From a checkpoint of a small mixture-of-experts model trained on Wikipedia.
Size: width 128, vocabulary 1306, 20.2M parameters.
Experts: 32 experts in each of 18 layers, 128 quick GELU neurons an expert, 2 picks a token, a softmax router.
Below are experts of layer 3 (counted from 0) of a mixture-of-experts language model. Rows are named router (the router's row for the expert), down (a neuron's output weights, with its number) and show model dimensions 0-127. Each number is 128 + 24 x the weight over its row's rms, rounded and kept within 0 to 255. Numbers have three digits each.
After each expert's rows: a language model's description of what the expert responds to. This comes from a sample of Wikipedia text that the model never trained on.

# expert 4
router:119098122117132130137151112133131138105093129135078115147089155111140134162120161106121125105090109150106160159075140147084179134137105168114133106126101134133132096149115129136122139154151142133148167151164125119123132168079175101157100134131132113150112086141156132083118149154100160153093110112113140094160114135141104103102121108131163125159195128095115109164105134123161134110148
down0:144123144140169129154155125112123153138136121097143078117084147183132143146117183133134110109098144128154126102091117150119132150124126139112104108147143095125108143151139148154127107139099178127095139141133142174180093114093126125106157158070134145118128087139074110109128102173167121126113144130127120160157132122096124161122165111111114142150132111103152139151141178148156123092090
down1:119125109117143068113126108105130156151143112134121089109127122090152135127162128117101135120125075129087153115129105142118155118093102106171157178166148158153113178102124134116159119154161102113096128137118154154164143067122144132161171086119127146087144174142150126147145130114089112092097111114122097133095130120137121134147112106125124118117161158125127101112137140102157177158134
down2:108098093119116088082143169132150115075153138099132124130158150166084118133130151176099132119130101121121070157101130142114129165116151144139100101126160153147146150107114148109121168105090146132132187139147146120143154129136151115131150156130134140147144096148138128128092156139132136118142126113125093179144141111100127141082154129182091111186141137105134157178133139126141113135124
down3:163147149126119122127085117144134108133107133130130120149140143084126144146142108088140127177119167128102129140163188150133124123111141123148106146113104114110128151130115116164141154132112156076125098145077139132134101110109099158153153119161174123129163119102116134092115142106116124144103110092098098175126133153091121171128150136173111144139075154130132076118189117136095109096139
What it handles: Final pieces of personal and place names, mostly vowel endings like ie, ia, y, ne: Depardieu, Jiménez, Julianne, Namibia, Jimmy.

# expert 16
router:114168125114125118087134122103083142088107147100148115133090120115158155150098169108154115126138152125137142154135113079110153094094103115116166083146121144129165111103113134130135119151127144151094125174117120165161121087124112174123098129161122116103092142150140173104168163105144156086143132117135156145109117130116136116101169152115079110178120119102155135106084145113124136115137
down0:133102104078132091128126135115097149080121146132124144125083116141143118104138095085116155121157139109124158093139133140081160122100152101136101159131089135128151110125115137118088118153182065131141108145104123187109128127171125144138111149075113138142133101126161117124124135144130116103137134114132097149188136126113157100120141144151103124126174167113122144143143106096099162082141
down1:140131127189147112123117115140132118146138163145124151189134081125150157142134131125184142105145121172113092168141113143138154150142143060131159164133159138122123151181134130134107103149148111106082122081123122153122150182103117096139104165131094113141111148150137092141124109131108134136137127135152178145152119192123156132117104127148133139144094121133119090114122119091120125125134
down2:121120146094132139148136111165126107152168145111160129101139136122107152168101091147186164150162122138145125110126137145123115155163120113081080120096125153120140142130124141166054107098139124122067129120131149126100111134092138131134174147146136122126157118119111105110100104138111107118106129132130132122128053129084143150170125159096135143113159108111098154118118145162135120080139
down3:144141134138119114147086122139126131115112129132179146115111095129127143156146119110127159094105181156148108105162154120101112125097157114074130165107140104157110154152071116136132166114143133148100123106125145137136129092139139127140112120148131177168143124088122126147092123130167129071098147179148099138103145138169081147150150143130111161100132127163087098134093159148120103128148
What it handles: Inner syllables like on, in, ad, er after con- or c-: zirconium, discontinued, component, reconstruction, won, Member, head.

# expert 9
router:117149119161150105146166104089113133167130086141103065128078142116138138160158148140102152130125122121154093115120136120097119108135059104102110152156112159136108108109146111113133112083095116169108158118141128095163095132114105148106140134141135153159149118105148122127163115142138167093137152101167134128113116128140111147120074127150139158126180126130141160131121160175117128166129
down0:137124125099134151153144151167112161162126141130120114130165138102112098113179148119073143098146110103132111122107144162139138089115165083153090135138123126072111162098169105096124167174160134143149124114109096120130134164110145130107111117117156111150100142144149123125102135135136116139151166123096137114138160148146182106102138118101115142140114176124100143073145119083120160135152
down1:173126145120128104106143127133139078139133147116167123162158103131097111108113092120112154129115109155116133149097105109087159134102171164094112118131154140125059160139118093160110159132161143127094134127132128135108102092121127137136097142134129139149131147098159155094125130148140089087117112072117122147126139114101135128090119168138153189144103136094146146116121144144155164141072
down2:133081107117122159102113163139086138120088147121111118121143105102133148089154096157141104124100121101104133162098143111131136168109094120113176140133123111118119138153153116095129130132100145116169105142078156153149165112156144097088115056135142086123132149125122109158121132116120119089132159147122127145102141103117113126112161118131108119064150136143099117170164106119132164092163
down3:160160120128134161107139135085117115129137122140103178109112147097126152142130144118151147122134157141136135152129162144135159160101093142133171134080121171157107130140114144165115159110167178113152089138175133107111114147150080157123112175138121152139130117146128096161116101128125151125117146113140122152150071136150159127104136123131151137126170182132088191133131088119116146128160
What it handles: First pieces of words, often r, R, st, c, re, after the, a, and or a heading start, as in G-r-oup, st-atistics, c-ause.

# expert 11
router:108123128129088113120151121150136133106108097096149161156164150094096134137112151139164109155124110126165166111096098129109178116107124106086137084129157110140174136158141145122125092158109167105098115106144127139145120149156117115172087180137097129153131132127163133161103114115117118147122109170112133147091117147180113102082139147163142136101101121137113122126100162120181139136141
down1:086157130135081084128083130124133139079112145158096125114085117127136140149130113160169176094099122074129092121129139163069135155123128141122147153122143136145126105120148086137140120138113141098140143152140143150147109103135128141157096091155141140111166089126143094149161120115094125099121170133135111116078123100126150143141097147156165112117143104086127089176123109129125129110108
down2:146169150128112103142125102122112111153110154168157164146174187174133106139144107140153166141143149129137112142113132137064146092140153101104138091140156110133107153147134121114146127160191133142096129091131147128125154142118111143105155149121111080127133103110147171135112105137174101142109147147109099116093152129104116156097130116119138113089085143132158126071134121088124115123134
down3:114123099146197126094120162158102094137114104130159122120131076163146144118117144173129117123127148088131190102065118103123147137161084110136135113094190104155134103115114138142099143141149146132126132149126121079126118154120135102107132132173125114120142125127161163146122156163117127152106140113157126132121138152117097107048139128125132144140113151130165119141133118091130103127120
down4:147120113125141126146137117143180099089134112164130136124150106150130096132153104100113108086162089119135062159111150141126138160062071147129114176142154096095147137111168138138164148142146149137168106138112112152116139133145113124084125132125156168092122119137149097133178110114134152133124139179119128105131168153142137145095098133131135141135104138115141104130130095115104154085116
What it handles: Vowel-led syllables inside common words, e.g. "un" in volunteer, "it" in maritime, "ild" in children, "ain" in painter.

# expert 28
router:103163127130093110140122131104146159107137084155145131121087078111141145093119089138136150067165128119115137152128122120144139116139094108104139097076112127133123139138120134112127128134135161125156108162136109147102122105109095133087105145115127132145120108105065135096115128141124165200099088150122136097135104119127147119134104098114186108105074142136154129143088153163096118140116
down1:123140171133099161112141128164134126113149107145143122116131125087151116148168141130122134155150126137201151187105126099113115105095100129131122130119118119157105131119138088139064155127132155086103134138126161152078123121159139155092122155145146142085142111125125111109096095170084107137099156113158132132118140140120130170101106082126126099144090150094114151134131126168092130126153
down2:099139099107126104110103135141106142146139115127122143146135125144104111117146111088082144074131138129113122128097095082115099133078102125110121055150148115101161154115118148131132148144153176137142100121093154090157167152123115121146151117152113103143120134109139178171126114108139142083145102121120124141137157111139109074096159123114109132096079142142134129144112087083099140098116
down3:107136129077103120130121115157104109119104119148110170154124129080146091191080129148109139124137132099126132121172169133091135088129131096117142096145124114104160139142113123160130149108110162137112139095149088148145145146128116195138147119104132125112186081125110106123091125136116135110108148080104135100110098103122138144101101156120144139135128144124094102168107089135098094134123
down4:112130141150164141091134145124085129135150075143114145100129128120115115136132109125133127107129115150124114122177116118117119110178101127126112140132120135141148103132170129135117084164125093137098122166143152136116148112158131145162163093117090102129109119076178160157171137111157127081142073134126141113094088133123177099122151165150133125160151093115108113126149111060122149148150
What it handles: Table cell separators | in Markdown tables and common prepositions in running text: in, of, at, from, between, across.

# expert 14
router:166088128119150121146118105106145179152148137151128169129123098176149124142151136105061127090116076136129139132157144116112131142157116159152131083104192105151091108115119144132149125108117152123088113155123135092070121172117140121120158138103090123118155145097147169125125161150115128132111117128148118128123108135132101118123149134101199134152122131119091139140125087154145136133112
down0:122119162135137102130106095147109143078055080146107102128122162152126156148133121128177106110070144086116138118142143115093104112159161098156137132150085123129139129160165106153132121119081138155081128115155128135132135152100141096121152133120142128171134125102167156123109130149127103147083101130153096148125121120126105108103150119131139142148101108103118157138091117149098168127087
down1:111152158118087096163151127122162075098127120120133151152073124139116177144079123107132158111129105145115133148152141103135129150134145153176131123111088130122145123125127135132143133137165157118089104147131091165122143113155124166152115140120128093117161145132128115086111138112119162141101083141144180118154149139082124150155117159181129060124102121128159127136123117097158148099123
down2:091107112139117159059147100122096134116127110110132143138121113094130079073125125134112129127123113116090147116107130144144108114162094111185107162126137089111134159122151126150144148104113164136150083131109125156141136143129095135161097095145162099127082137129140186134139110161172121132138142162139154106136154094190177107126140114133127122104146118120118153123136145143080122105113
down3:130156129125152088139113151119159084109103117099130149124088133147122144097104156107148105085127123117167188069112150136150119129151101141130153077126163129165124122135121146107107167085097092151116146146149111100130103147082146098084120137121102136122129142131095135154133141128161130124168124154132104085110166124165112166097130180104109129133130109104109116098100106116141100136129
What it handles: Lone first letters or quote marks opening a word after a space, e.g. S in Secretary, y in yards, "Doc", and "e" in "v; t; e".

# expert 2
router:126137154178131127088172136146119148096142122164090134138136128137107076141105126124098129187171131145097142110143148142116137094126139120156099118114123124141123109137154132117108132123101137113142118157120118151113128120162126101127163058187145141114132137113127155204134145117110141148186108161142092118103131108119106110087106143132134134179109094168101093150109130143116151134141
down0:120138098146155154125124116149133139146124134081091125155109125122133081120142149146134138056174086113136107107127170094101141118146086121112169153102164140120144111129117160114126140143094132132138131149110140068149151143122153129090130163077161139179085133122105119130157119108155137111117132118128157125097199142088133139150180126097116106105135130110106124137137148115142155126120
down1:170161117163148118095072110107105102151112138112137148141110151161122117164158165134135114178123116117127115153133108118133133141128123092178121159156122140100116146147124098129152081138147101090076122146123129069133143152126117135146133113160140163131105116138156127104166082136149122124175159098141122123091121103112101101138125090113107135135107159105102141144161169183153111122136
down2:141131087126134126097141138092109080179128162176158166126114128122097110147098102118139182144145147109128119155112120112148128128166067160128145123105133124157126162129138129150108127162126126119118123137116112166120173155148129146156105122112190078132101117104170138135123135111150130171132111190103131123097145105112154107097097147102126119099126125146118147150073100111145117134125
down3:161146125129141130145156106133084154140133205132130115137124117103137181115099137126152156166167138170113134117098121140106141150132134122109140128127140085090141134105148150133097147096135077110117121078079108141146103141169095125101081116130123136138095113134116103113121099145144127148162171150133157134087082138135097115126159118147124137131190143120103152138151120097163143119158
What it handles: Spaces, periods, dashes and hyphens ending a clause or cell, often in tables before numbers or dates, e.g. "| 2007", "season.", "2023–24".

# expert 1
router:121121110157132143138143144109159120162153108114124122117150111143180153113136136087072131116139134105122098099103139126148183138116127181122111116114131136142166113113153121114130155127113127085075076106146162124080106164124133158140132107085156135137129175136121099126101102161148133111110119166091117099143105082123115121170115164113093111119130115100090079123099104123109147135135
down1:131138164131117099124144110134119128158117141126064108163103166084142107115164149165150129117154162138155109120091136095141119135112118118120133119110154125157162139069141144141138146203130104079127097106166147121140099118081115134132141138149111116100129149152112175091124108132143148138131133089120164125126163139174123135084147126137142110134160118097124140077109115135091150134159
down2:134115163137121147142142063125133133084108190150097109104098143095096110139147139157120079117131103167147139138134149143152127135120131063159106118177128121124170148145121130119172077145165146096130109132154114162114174139145146087130155121170120130106127106114171125143128099135106118106150132117146087104147135130139122128124128139152120120141064120165152155131113153146145109119117
down3:143123100091121142124110103160140130117161159144129104104134116097168153136106116153137133167131086133139133160131151117173151090112132116146129122097091142194093103106114187119112104064130087077124143159127117107099154130130145169170127145148136135101142168117111135126138103120150148136110114117109163133144140138098107123156167097142145134149167129115174166153120119157121136101123
down4:111110144078131116136163139149109160135124166122114114124144082154123098144134143129122127126159098089147139150155139133132164106119110124117132175129174103185113120048117157153164126129111124109128107137077154142134153105124176109160134144109117103119145087112133103143128122113168151130074154145120119169134114138139124127077147189155109150119137118129127125171130109128158106113123
What it handles: Single capital letters or short capitalized pieces starting names, abbreviations and codes, often in tables: Airport, CEO, MF, KOS.

# expert 18
router:134156119136121116105126129180144127146102117155157154124114063125086132107158094121111112133161147129144141176108118086145143176109106094127156105108074132112150121109111156114141110127149148100132084123103155132115178186122118108111101120121123131121100109110126087114093111140132116129130103093161152121137095133127141110133121124116120134108211123153103167150108146150167153126136
down1:137092126122137080139100129135161112090134102168119141137159157097126124142121110128182065133126133131140106142124139155085137077095119090107128148157127151111125102104122119123102130137127134114102125157091156124097160151110150115155165087120144157124101123118136116146102099166128141086130135104141167136148134119113099132181156110147194108126102143132110137128167156147158131139184
down2:202088163142132141135112103118131164112131172142114116158131105151102129101117120129104108139135113134115165140143120117091153184105091119088125120066123082117148133124110091110150122141163123106153114146108131125163108094137089096164133153116114143159124145126135163099178119135103187147133119131116162080152125123137167144132135125145127154103146103171132130092106110118126118127116
down3:097113106134094142135163156095137133140140146088125113089134170124155125123110124121151107097127139162145101128139131102148151121182134108107097115163125126144110122170113107126146073124117117131095168099147159146113074136121147119119122109142117130106138153155121134132109129151117112104120097138075142104145111113153181156092088186090115168155134138085132113153128117108095075160130
down4:167127124133106088091140140114142124134122148111110105128126116116113124117186133163130134128152109148136086160189144146123132120174123094152132123101101115114143107152148120090124127087142106085125125127092126153114111092176120142117139132113168172129101130110108098101077181138129148104168159099093089079115161154125107129133141100140115116173156146162112120131118154166136134129131
What it handles: Verbs is, are, was, has right after a sentence subject, plus sentence-opening The, This, All, as in examples are, trucks are.

# expert 22
router:095165137141131106136132151123105123126105178071090125166129137137111088168134145129136167223168140114141165146132124128140144146120121112131140139138141131116092135128108122135111115158112104092141107142160120116082122115112152140154132183134134152092156160098144102087117107147130164129163131112080136121187101143131140132130147123128111120142105133082111128154136121108156115100151
down1:120186155116133171140139127131122098102145100116087135113183114139127107143127144140140141125147103138108142103142098152139164145138135127099129154157109141158145087124110102139086117121156097167130129139143103150088127162167107155143131160126191117139123122131177099146140102142127144106147151132164112143107149119133158140184099089109151173138140106163123175110079133111106116141158
down2:142119081144145109145158129125126127122097108117170133086107115108134112136061172110139119116115097112124127114100159132127115131145124181098141136126088121153117107108133170130135120115183164139163117111134103084111141167126171135109109140155073113137116097147110152154168152108133088087164126084111137165129112115146106113101125132150175109127120089138121110122113151117103173117118
down3:128046115137111138122132125149114131105104112115163093122150138141144133183107156093099108127142171097134095120174135126145166157128154113141137111114102130133158137129114120147132087079091108164122130107122134217138119148126089138126147139155135126133088102133155128124105155127153130113157108116143182148120129130148130158127092100151131140140129152182129134144105105123111113150089
down4:126114122114138132136105049114165127108141140166088139124122131127129144097162138137168098115108136108062153152146144161128117148148137087112118141119110146149127146138124118154135119186124122092132148124147154145169116099138151118150104151146086113149117107142075132105093114100118110136170134135148090101123096093121104106134108097142123136156147130090137112112121164143142176082173
What it handles: Word-final suffixes such as s, es, ions, ations, ity, and the percent sign: infusions, classifications, departments, version, 46.11%.

# expert 8
router:115184143137143123094087087145112115070083119102158153132166124136165095115118154106136156159121144127128114105162160151163101151109158122143149142157142146137136100125121139152137142120141046147122093151147151169121149152120124092126151120111146116122116119167120143106088115125155129103134127149143117146101111114139160107184101133164101131143156099110144126114133089099111153098116
down1:176116105100172132101102158133131079162137150121130133126084130125120113139109146158138141105110084108136137112139139194112102127130109136158137100079114134133091125091153156111121147177119158125156093112124171153124134144145132134138131104132134151133155137145117108066147117110159113149106160094113107095112177133151116111134173116084098106102147106147128122082109116117166158127120
down2:098136153125132148144122141163152129145145175115163098129118124118121115100082137124140155102157147095092108116143136159114136146133141129130131125090109139143208134160132135088167091148150122142118135118155135093115127118096118142160126136120122135128140103154177147105148109126130164069092147104062155114114152101120112164163104119133102104149149125113126093069130156135092113139150
down3:080106167119108109135120101171123096102104144126117139126165176133142107093115146108135104159151119137130092094151106116130149117109123107156131084190131152136146136128113132155148132086107130130128131102116123114140134112120104116131146117136116143103123132143091151166122119133134146120127120079100114141103144085142112170113149141149155133143097037116130120126058184105144154124149
down4:118103128144097101131117156129134131124105099130155155151138107194161147123135112139111115152140139153160090150113115155169128136133144085134120133146125146152131136140115101127094124111155116137134131170144128145127108134144073130118125158122134108079141139112131100188187125141133160097122159150086147127079157117131127103093068101105149166113154121080164125088144096146109148123148
What it handles: Short consonant pieces inside words, often Latin roots after a prefix, e.g. elect, reg, "ec" in species, "and" in fand, "oc" in documents.

# expert 13
router:110118115119140104107154175117178087154117154155124128152126134130116163100087136133117159156102174084142127162137153133111167139137143133107135153153103164138153195135126120128166142157131134101108126118096147145108104135132110156142115136112140089090110149164096123131108147122136172092081135146112134104145131137096134161158165135070116099121110121103119114134136108123069148153110
down1:131137125102132108093091140109085106143126123115128124120108158140182113132160140133144134106121114107106103140141066116126171097119141166136163134158165166150112160130150120121120134058095072109098136146112078154159179158173165127157142131119126108104142102130132115135150094149111129110117126173148148130115101111145122130108150148161151143122156138101127098096137104087117134145118
down2:155116127127120097123093163092122189178116180093129150144119133100099132135133161151097130114116134067122141139119151053125163126117095105135116114125122145109143100131126142096124102119153141117123077116132101133133144159144124148156093156121117164131098124119149139167117143128104109135171118152102138133145175087145082102162171098111133131098136121119129129134124079107146143122138
down3:118150150086119120129158158117126106129128116158144129106148115158150143131131152121152124115197151132107109151143133145145122156094172177135105119133124144166128126145108065150122124122153095115102130128195132107152116140141074122099124126143129108142131149180105151108121112122149154131097156120104095091129105120076088176140131135110124127099093089102107097098129142137166158135107
down4:132123143141151143129120100128144156143145108065143127134104136155130116165098093172185120113144131148138200124113130128193111095154102117086149139149178134102102148110135113145145094122091132080149139116119098091118109138150091150117133136106177123135148105098130130134153098107111133134138157092141115162102137108110150148133130142111130123107136141092111146081142089123116116170142
What it handles: Inner syllables of names and words, especially end, st, ost, ep: Townsend, Rajendra, hostility, Sleeping, Byzantine, born.

# expert 29
router:127114145178116126125151124152125126140140135163145133149145119108147107124142119064102115161132096128119143138103162102152115138113117147156119135136143140146118111107085129148155078150121078101134125137156128110099129133131154099053141086148113111185147133101110088173094149173141157154138158137118133139139062116146100120141151125127155138153094130107118130136091148126166129154096
down0:115129150136120157134128119171108140112087109156144114164136187145144102083129145116122130125152141120111110174112121142110159122142157159123085148120135142171148153132120159109112157083118102163109161179129083155078160142124135108182138155108111131131113098146137115168133117127093149101111126094111124140106093145162171121128121125088168128139129113107153115095127079123137160145143
down1:146126153171085121094135120087113138113114126132113075160142142158147133138107155106142127118171138104148192121161128141149176087114136094101136133105140121142116154098115101105111150091096146161098090134118150132101094145132112119135132152121135154111156135118174157147143116120138165109162159150108156121085147101102090155155131148153120164087144093148090120148097143119133112129145
down2:150128124108127165135105100137112089107104143141153140207138149140127142175113146111091157116144135139130142125134118115130112179139105148146148121133177154158136115133153126145070146185119101106083150117143143156131145135107153089132122106136134121166141134131166157190142123144139160163132157107147120127115094134141142104155108132167131128124196118135115160163094123133125133093132
down3:121124110110117081092116135122136164155088135130164106108110149130138130150137131110100127089113108159148131131115088152137160151113181112096179098144147150134129100158119100144124124134102120143098185112086118120121104153130153151126159100098116164095125118098146105139130199155130088169113104100124116106121129117111149138140103116136168155137092135112147169129152123163131119182144
What it handles: Opening parentheses before notes in tables or lists, word-initial w, pro, o, and "ou" pieces, e.g. woman, went, shutouts, double.

# expert 27
router:099105098155143109157154098114143169077121102102149168143115166136083162151088163152127155156176135133155126120136115106126135117100126137118100114153169119146154136149126123117082156140148117127087140113110143100108147117148112104108090126142170139095128116119168171156107086093137118098090066118121145122109153095115169137131103150139136135160124136124134127135121124091138139167151
down0:117104142111111149145129107121111104103092170126094129176113156124114188147158128171162106146146119164137182136096138079153141169114137115125156128149140133093099116071122124106148086089153102116130142184096105116105136148107112118168130096129146126119137142136150102143136143113122125090173151157112159139159155106139137114113124109134100124133127136135123109071101147134143114169127
down1:171145158105118140127125117160151167135123096097075105099087144094089151147142131126114121131116130111118147150085147120161164135132161094086134116097120118137134138131091150152127168155135108127117139121126151149130111100120069152096123092104128088134101136105124151137103123111123108127132126163148122121159220141154140113121154129112179145135112123094125121110100145137182150103122
down2:125132121154106172143124163103130125127117141125142137135135102153104139148113121070176144094133146095149065131134147133158153164120113117139115137162165143083118150116120094150168120109136065128138156134188103138108131166120105123117178162151085120136139135133117165104151164112123113159156139111122126092163120169092139118104129153122128156081092128087146132116128130134127131104131
down3:129132142094136090100146119149136112101110078129139120103120123127121090133175100130113117163111111119120111134133123155109165132140077102143136106114071103111112118088116145127118124077164157130100135103086144150159130163110116100163079173106115118101098136123130115082130120094154120177106133178141136146115115156117143121100134117147161098119169159100113102146148138156113159124164
What it handles: Second word pieces like at, ur, iv, od following a short first piece, as in Sab-at-o, accur-at-ely, d-iv., Centa-ur.

# expert 3
router:120141068156102116063106076143134098111106114165093151142098137127108150156139129137162121104132126124122119165134105108135130175143084074113146077126134122125146108103119147160161126144112109096128097103149125143097122152122100150101121120092121162173170128105138139108141108146162094134146135150119128161135125140144113116145159104111139099103140178155122128146161120117123164120079
down0:163109129134128097158119123131112140162102148147117132125181096107110134160119170130102110127168166154133145136125096096104145141111133053154162128077138157150101099105141115147124089116159164082134139102145136169133119110113079173144096143148115131129126108102110147162147132161144142116114139114113147165128170095132094154122164119142141134140130112128123099141154149082099124113154
down1:116128150129146137137170128121104162119114073119156093113131128167070138105115087141070120114143145071154100135130102111137132114155123175137155122096142121075109149174127161125123148158093135121160156122144109109138133149167102122130127115108120095169144138147111106096110157109142122138118128131107138148148101113129139137135173116091108148130128121153150098105127078077147159100093
down2:070130107057127122133117125143112150151128178106139155145112139130107101088131095122130127141173150101159124107108123123134144135126137145115130086126120112124113131168097114127152148131091134113128110091204175086136127136101103131127104113133121122102126165129153125105117135097142135109148147113112107147156132115138139141129153189059120154167125133154137104081103123137107123085098
down3:170156143111127152107151146136104124122117096167150128143110134113134095153127096167138110126143106132122146117117110088160134116121117164101147110138116137133180127148096109112148191187110151097116088143120146128133160120106103132065148104115133137154135114094117114127178149117136137107128144088153138127157130104147126065138117120131130142118137096118058118118062137149152103140112
What it handles: Commas closing a name, list item or clause, usually before and or which, as in Nelson, / 1935, / algebraic geometry,.

# expert 0
router:105130143134126090179150165144147141143120196107116106119123135147147175108133093132133103132108131131120132168137091087141123140141130110133142108209077133138145143137124135114094100125117150128136116097100147195102092120147114139101099153134123100125104123100108075084129129121136139113136141116136136103184167138164149118142133128111103159165154108122118147140097116141095153125119
down0:135136130129146109116104111143140145100148130119123101133127074141109164101088097182096131111157111132124124141124096129136156179113126169108144128115123170158182171123109149146134102149117107155122096122142094134174102154120103106124121153146106150111125147128087125131106146089117119111107126168153089085091110150134096101101108141153090155180135142128137128101137107125078157093130
down1:126145098164129129120080111119128104144138178164119101126128094136075086096155150156139122103142116132095111111151159084120126144137163145126155135140123083128133110155111095110167137106141128131160107100101083109138155140094165134140162119153135093117116142131154160140140132144172147124139164184164129109134120118151148144145116140121116139123092179155158127113170091120141161155093
down2:106116157112114112089117127101136120161168180133105146161138134103135107138152116202149156136150160149159131167186119143139157146116145079082146137140115177134124145171120079142142124126109151092148133134171138128160152116154093139129136149171143129134124150133105109089133121094141111138131141163076094137138138130116072137118117121125127139141146147116146094143134163126107131096126
down3:112080081163150119125149123157150118121139131159126097112104125164119094127150114106104149178124146179141148071150124121143137165122132139111122108126153146130143098111128102125113138153092185123129108113142144121159112168150073075152148125140112143138140097146121103157114106117129127097119096100116133154131109147126096170094111109140116153150144088089076121120129094126175139151149
What it handles: Word-final verb suffixes finishing a stem, mostly past and participle endings like debut-ed, desicc-ated, particip-ating, sched-uled.

# expert 5
router:156107110110144110155147135109150132121106103081189112140127111103112112091130124096104141142121179143150156119118146190105122150119132109129155170121134174139133130067144135127135135102168115102100173127130157133180108117098095139157141147117075144137093145126098119143128168090138167090097123162138141152105114120117137097135107129141118121100139139113135148127152091100141132102093
down0:156096151140105123132110121140114143170083081158113123144073137122126082149132139134179118115108140135103137155143163130090138144117104088107164125165133142151128109163107159143126095150113116121083116108081121131094132140114084130138142093104143147163155149151128142138150161176162106122134140121140129157087125126163102081122089116161111118127145086118112113136113135106119180109156
down1:157118138124154099127117139119115136125129128131105172162142118209130139126147164130116122090094073135099111148137127156118169163178101129153168102097127120143116139135139171145084134129152143140139129124120117170109142117104122125157149134139166174175089089126099152131150123128179138095081145138122121115089115125145135105093097093097136123126127103142161116119100141127114119097150
down2:107135154169098128133179139098149146116125138144104142160122137102133102089151092125114128100153131161128153172150094089120124121047135081118140157142108139117157113120149115120150116153143124127119102143136127117075132107124106108088151150120141088151120134142151112098086158129149134111160121136160140137170082098118156140161152095148107118131114163118165117170123141121134151170157
down3:138113126129140142097147153125133110123167128141111146117163129137134116135126099090145112132151113142103123129118157105104126135122100138142147147149150049140081121125137123165144088135132153120142138088152065136104156094141113152079156107122137098152108085123171108149130081117175176115110129132142124127196105112107153117137120141145089101107133141152150116114148108182146102157116
What it handles: Month names after "On" or a day number, plus word pieces in proper names and places, e.g. November, York, Aldershot, Street.

# expert 6
router:117123128137089120116119180102113143147129130166157114157096120100102128113134141110148140169150183101129150153101118097140119090111127101115158138132124127141150120081095122150117133142155105134123115158146105148165157154142097142140091129164201122081146118118138125160112089062124122117127142119107119155089198126141158140104113108101136133138121092110128133109101089146124117145132
down0:152123115120122132100120121130113148145153143151157126146114109181119180166141126151112147079124128134112125174159154083106125172119092177160144118200149108126128108129088119137175152123106132097085110104127126122135117081107145113156146129117128147149144116169126153101128134085148134183103142138148127096111123124119142149115068101149160144140134164107138141138116093116134124110120
down1:071130127142107106101105104106095125140134151120153139139121096142160108107119164149103109125140084121166118130104093147176125144150132127131092096095104118120124113173116129122120130121139090088122146155114132062090084135160117126146121151135130090158147127079146109095128157095155115119156090113108147120121157098147132098159121107150124127149136040127111130149106126118131116113141
down2:118135119094135109130123148166118115102130121152138103095131149112127178119103126105184135167145160170146142076138131113135207155082151104102112138100130124084116146180100138121138133153126163158140112084134103137102130094130105107099143154121145148136099094101166142138149134154145147124144116105158165128128131100147139098094146113130134143125142140159114161131165139111127121071114
down3:139109113156141100134087123159120106134148122119116103149127139123129111096118124161128107127172142104122162112127126108074137175116115121121137122110114146094155110135126114142135130114126127084130112127103162139122136125146117067079124111147143109145128138076129132095154153079150143117101082084152187139120131145195136158122102127080129106133159142067111133141154133141164158103094
What it handles: Word-internal fragments right after a stem start, such as ar, av, as, v, ash, in ripar-ian, a-v-ailable, sur-v-eyed, cl-ash.

# expert 23
router:126064148142126108146159094129112090188122123158126141155164150112129102126152151090114128138094162098182120138120141105151116114121091174100104117142180118145144131151145122135108127085113147126098160142116155149165101114133119094107107174144152132151098097169114108154146162151117135133121112176111110129121110107140150106094137159142151155129153111116137095110138100125132147114083
down1:100129137139141147147123119103140127140171140097145143128109140107129179110115153112133157119101124127116131144131102097135121165127182128128124135102116115117096107151089137150080095163117157112137177133191126133123103124122131124074140108112151128077111120148097082117105132114114096188117157155085119147114146122133096092175145165128103145149175119161100139159142150115131116152101
down2:086180104143118095178119140128100094114083104127131153102104126139112155135114135086187119064104102120130128125152131111133133153097104134115123135132128118116151122147126122119135096071119138154062135103161140134086112129137154128131139124093151147150133108134138108140127110068103130163143144117111159132120124113099098150131138128180164135114143152105108106164188126145145137122105
down3:119122135094098114134113092132134161067103117144132173121110130163099134125124139120098131114123147102148142179132125089115118139144105187090134153120136106130191122127135157145114092138113098113127145110153085103122163116161158116140120110103117073110135140135134141104136090149120122154125114164138118119174118106133152133135121072111092119163087118146122131149090145123069137125082
down4:125127122086118120123179122142118136188111112115162132110150157111139122150080185152129163112127109126178160119152145147117157110109149186125133146139130136124185119105058119126102134068164113133103127119083148127140123153139108153093175131141115094101120139106118126143115142121162119139150136122128187111135120125116139140125142084130150123132119123151153108084124133148168124125107
What it handles: Pieces with m or l, mostly opening capitals or "am" inside names, e.g. M, L, Arumugam, Minamoto, feminization.

# expert 20
router:158104107102135127118129171112116134153150113142101097139124152117168096121087173123131136122144122112148159158099118172170107123084103119116104098123099122136153139100127130139099212132147130151130103097151152092127080165124132153133157128128117154087139109125154168172106134096127127155155139122096133107093130146117107128188099158121150138106088139117110131099108115107102132128146
down1:127121148075128122150130104125179146167119095121104182100128138107157129162151099119121174173111118137166071069107138131130147113133122147091136137136105150118111167099110148125111126115107097142126124123160138109118104141120123093125124139077098118114151137179133122123140097130161117150135130153140157145174152144109099150116150115146131154111102198152130167152133130167123146150131
down2:128127106104147149161105161141148144116171114129118076134173105146123122133098181151091136120186150149145153115122099133118143097178118146102129118120138143135111087109141130163160137156112119124127135112129163126154120094148114160186113107139100094109142085121097123152094123167133138108145101129140168119163114110163139112115205105129124116144120166113108133134121119140088128162145
down3:126138141089133068126097121126110128109147144144185170107116097111146117086186130101087131128136153112082112109093140135137134144128152154094097116143132160108141155116124118113125152112130121124135192095147149117118177213098093129140125144143134088107095116133122105100149131112154134141113101154125120131092116113142144133132133149127104097134145159142131169128107084131138138093117
down4:123115109109155148122105151128138133142105090100168176131157138133132114106126131094158112119092125133168116076135126158110123129110121106136095087123102121105051107153103155146149134103135152104095102119100144077156123123134132132103115149115118112145119084108140123141142124080096115104133132124144125179141122200135136112156123116164162127140131165097150118114171119172127159118097
What it handles: Leading digit pieces of years and numbers, e.g. 197 in 1974, 201 in 2015, 202, plus coordinate digits and some letter pieces.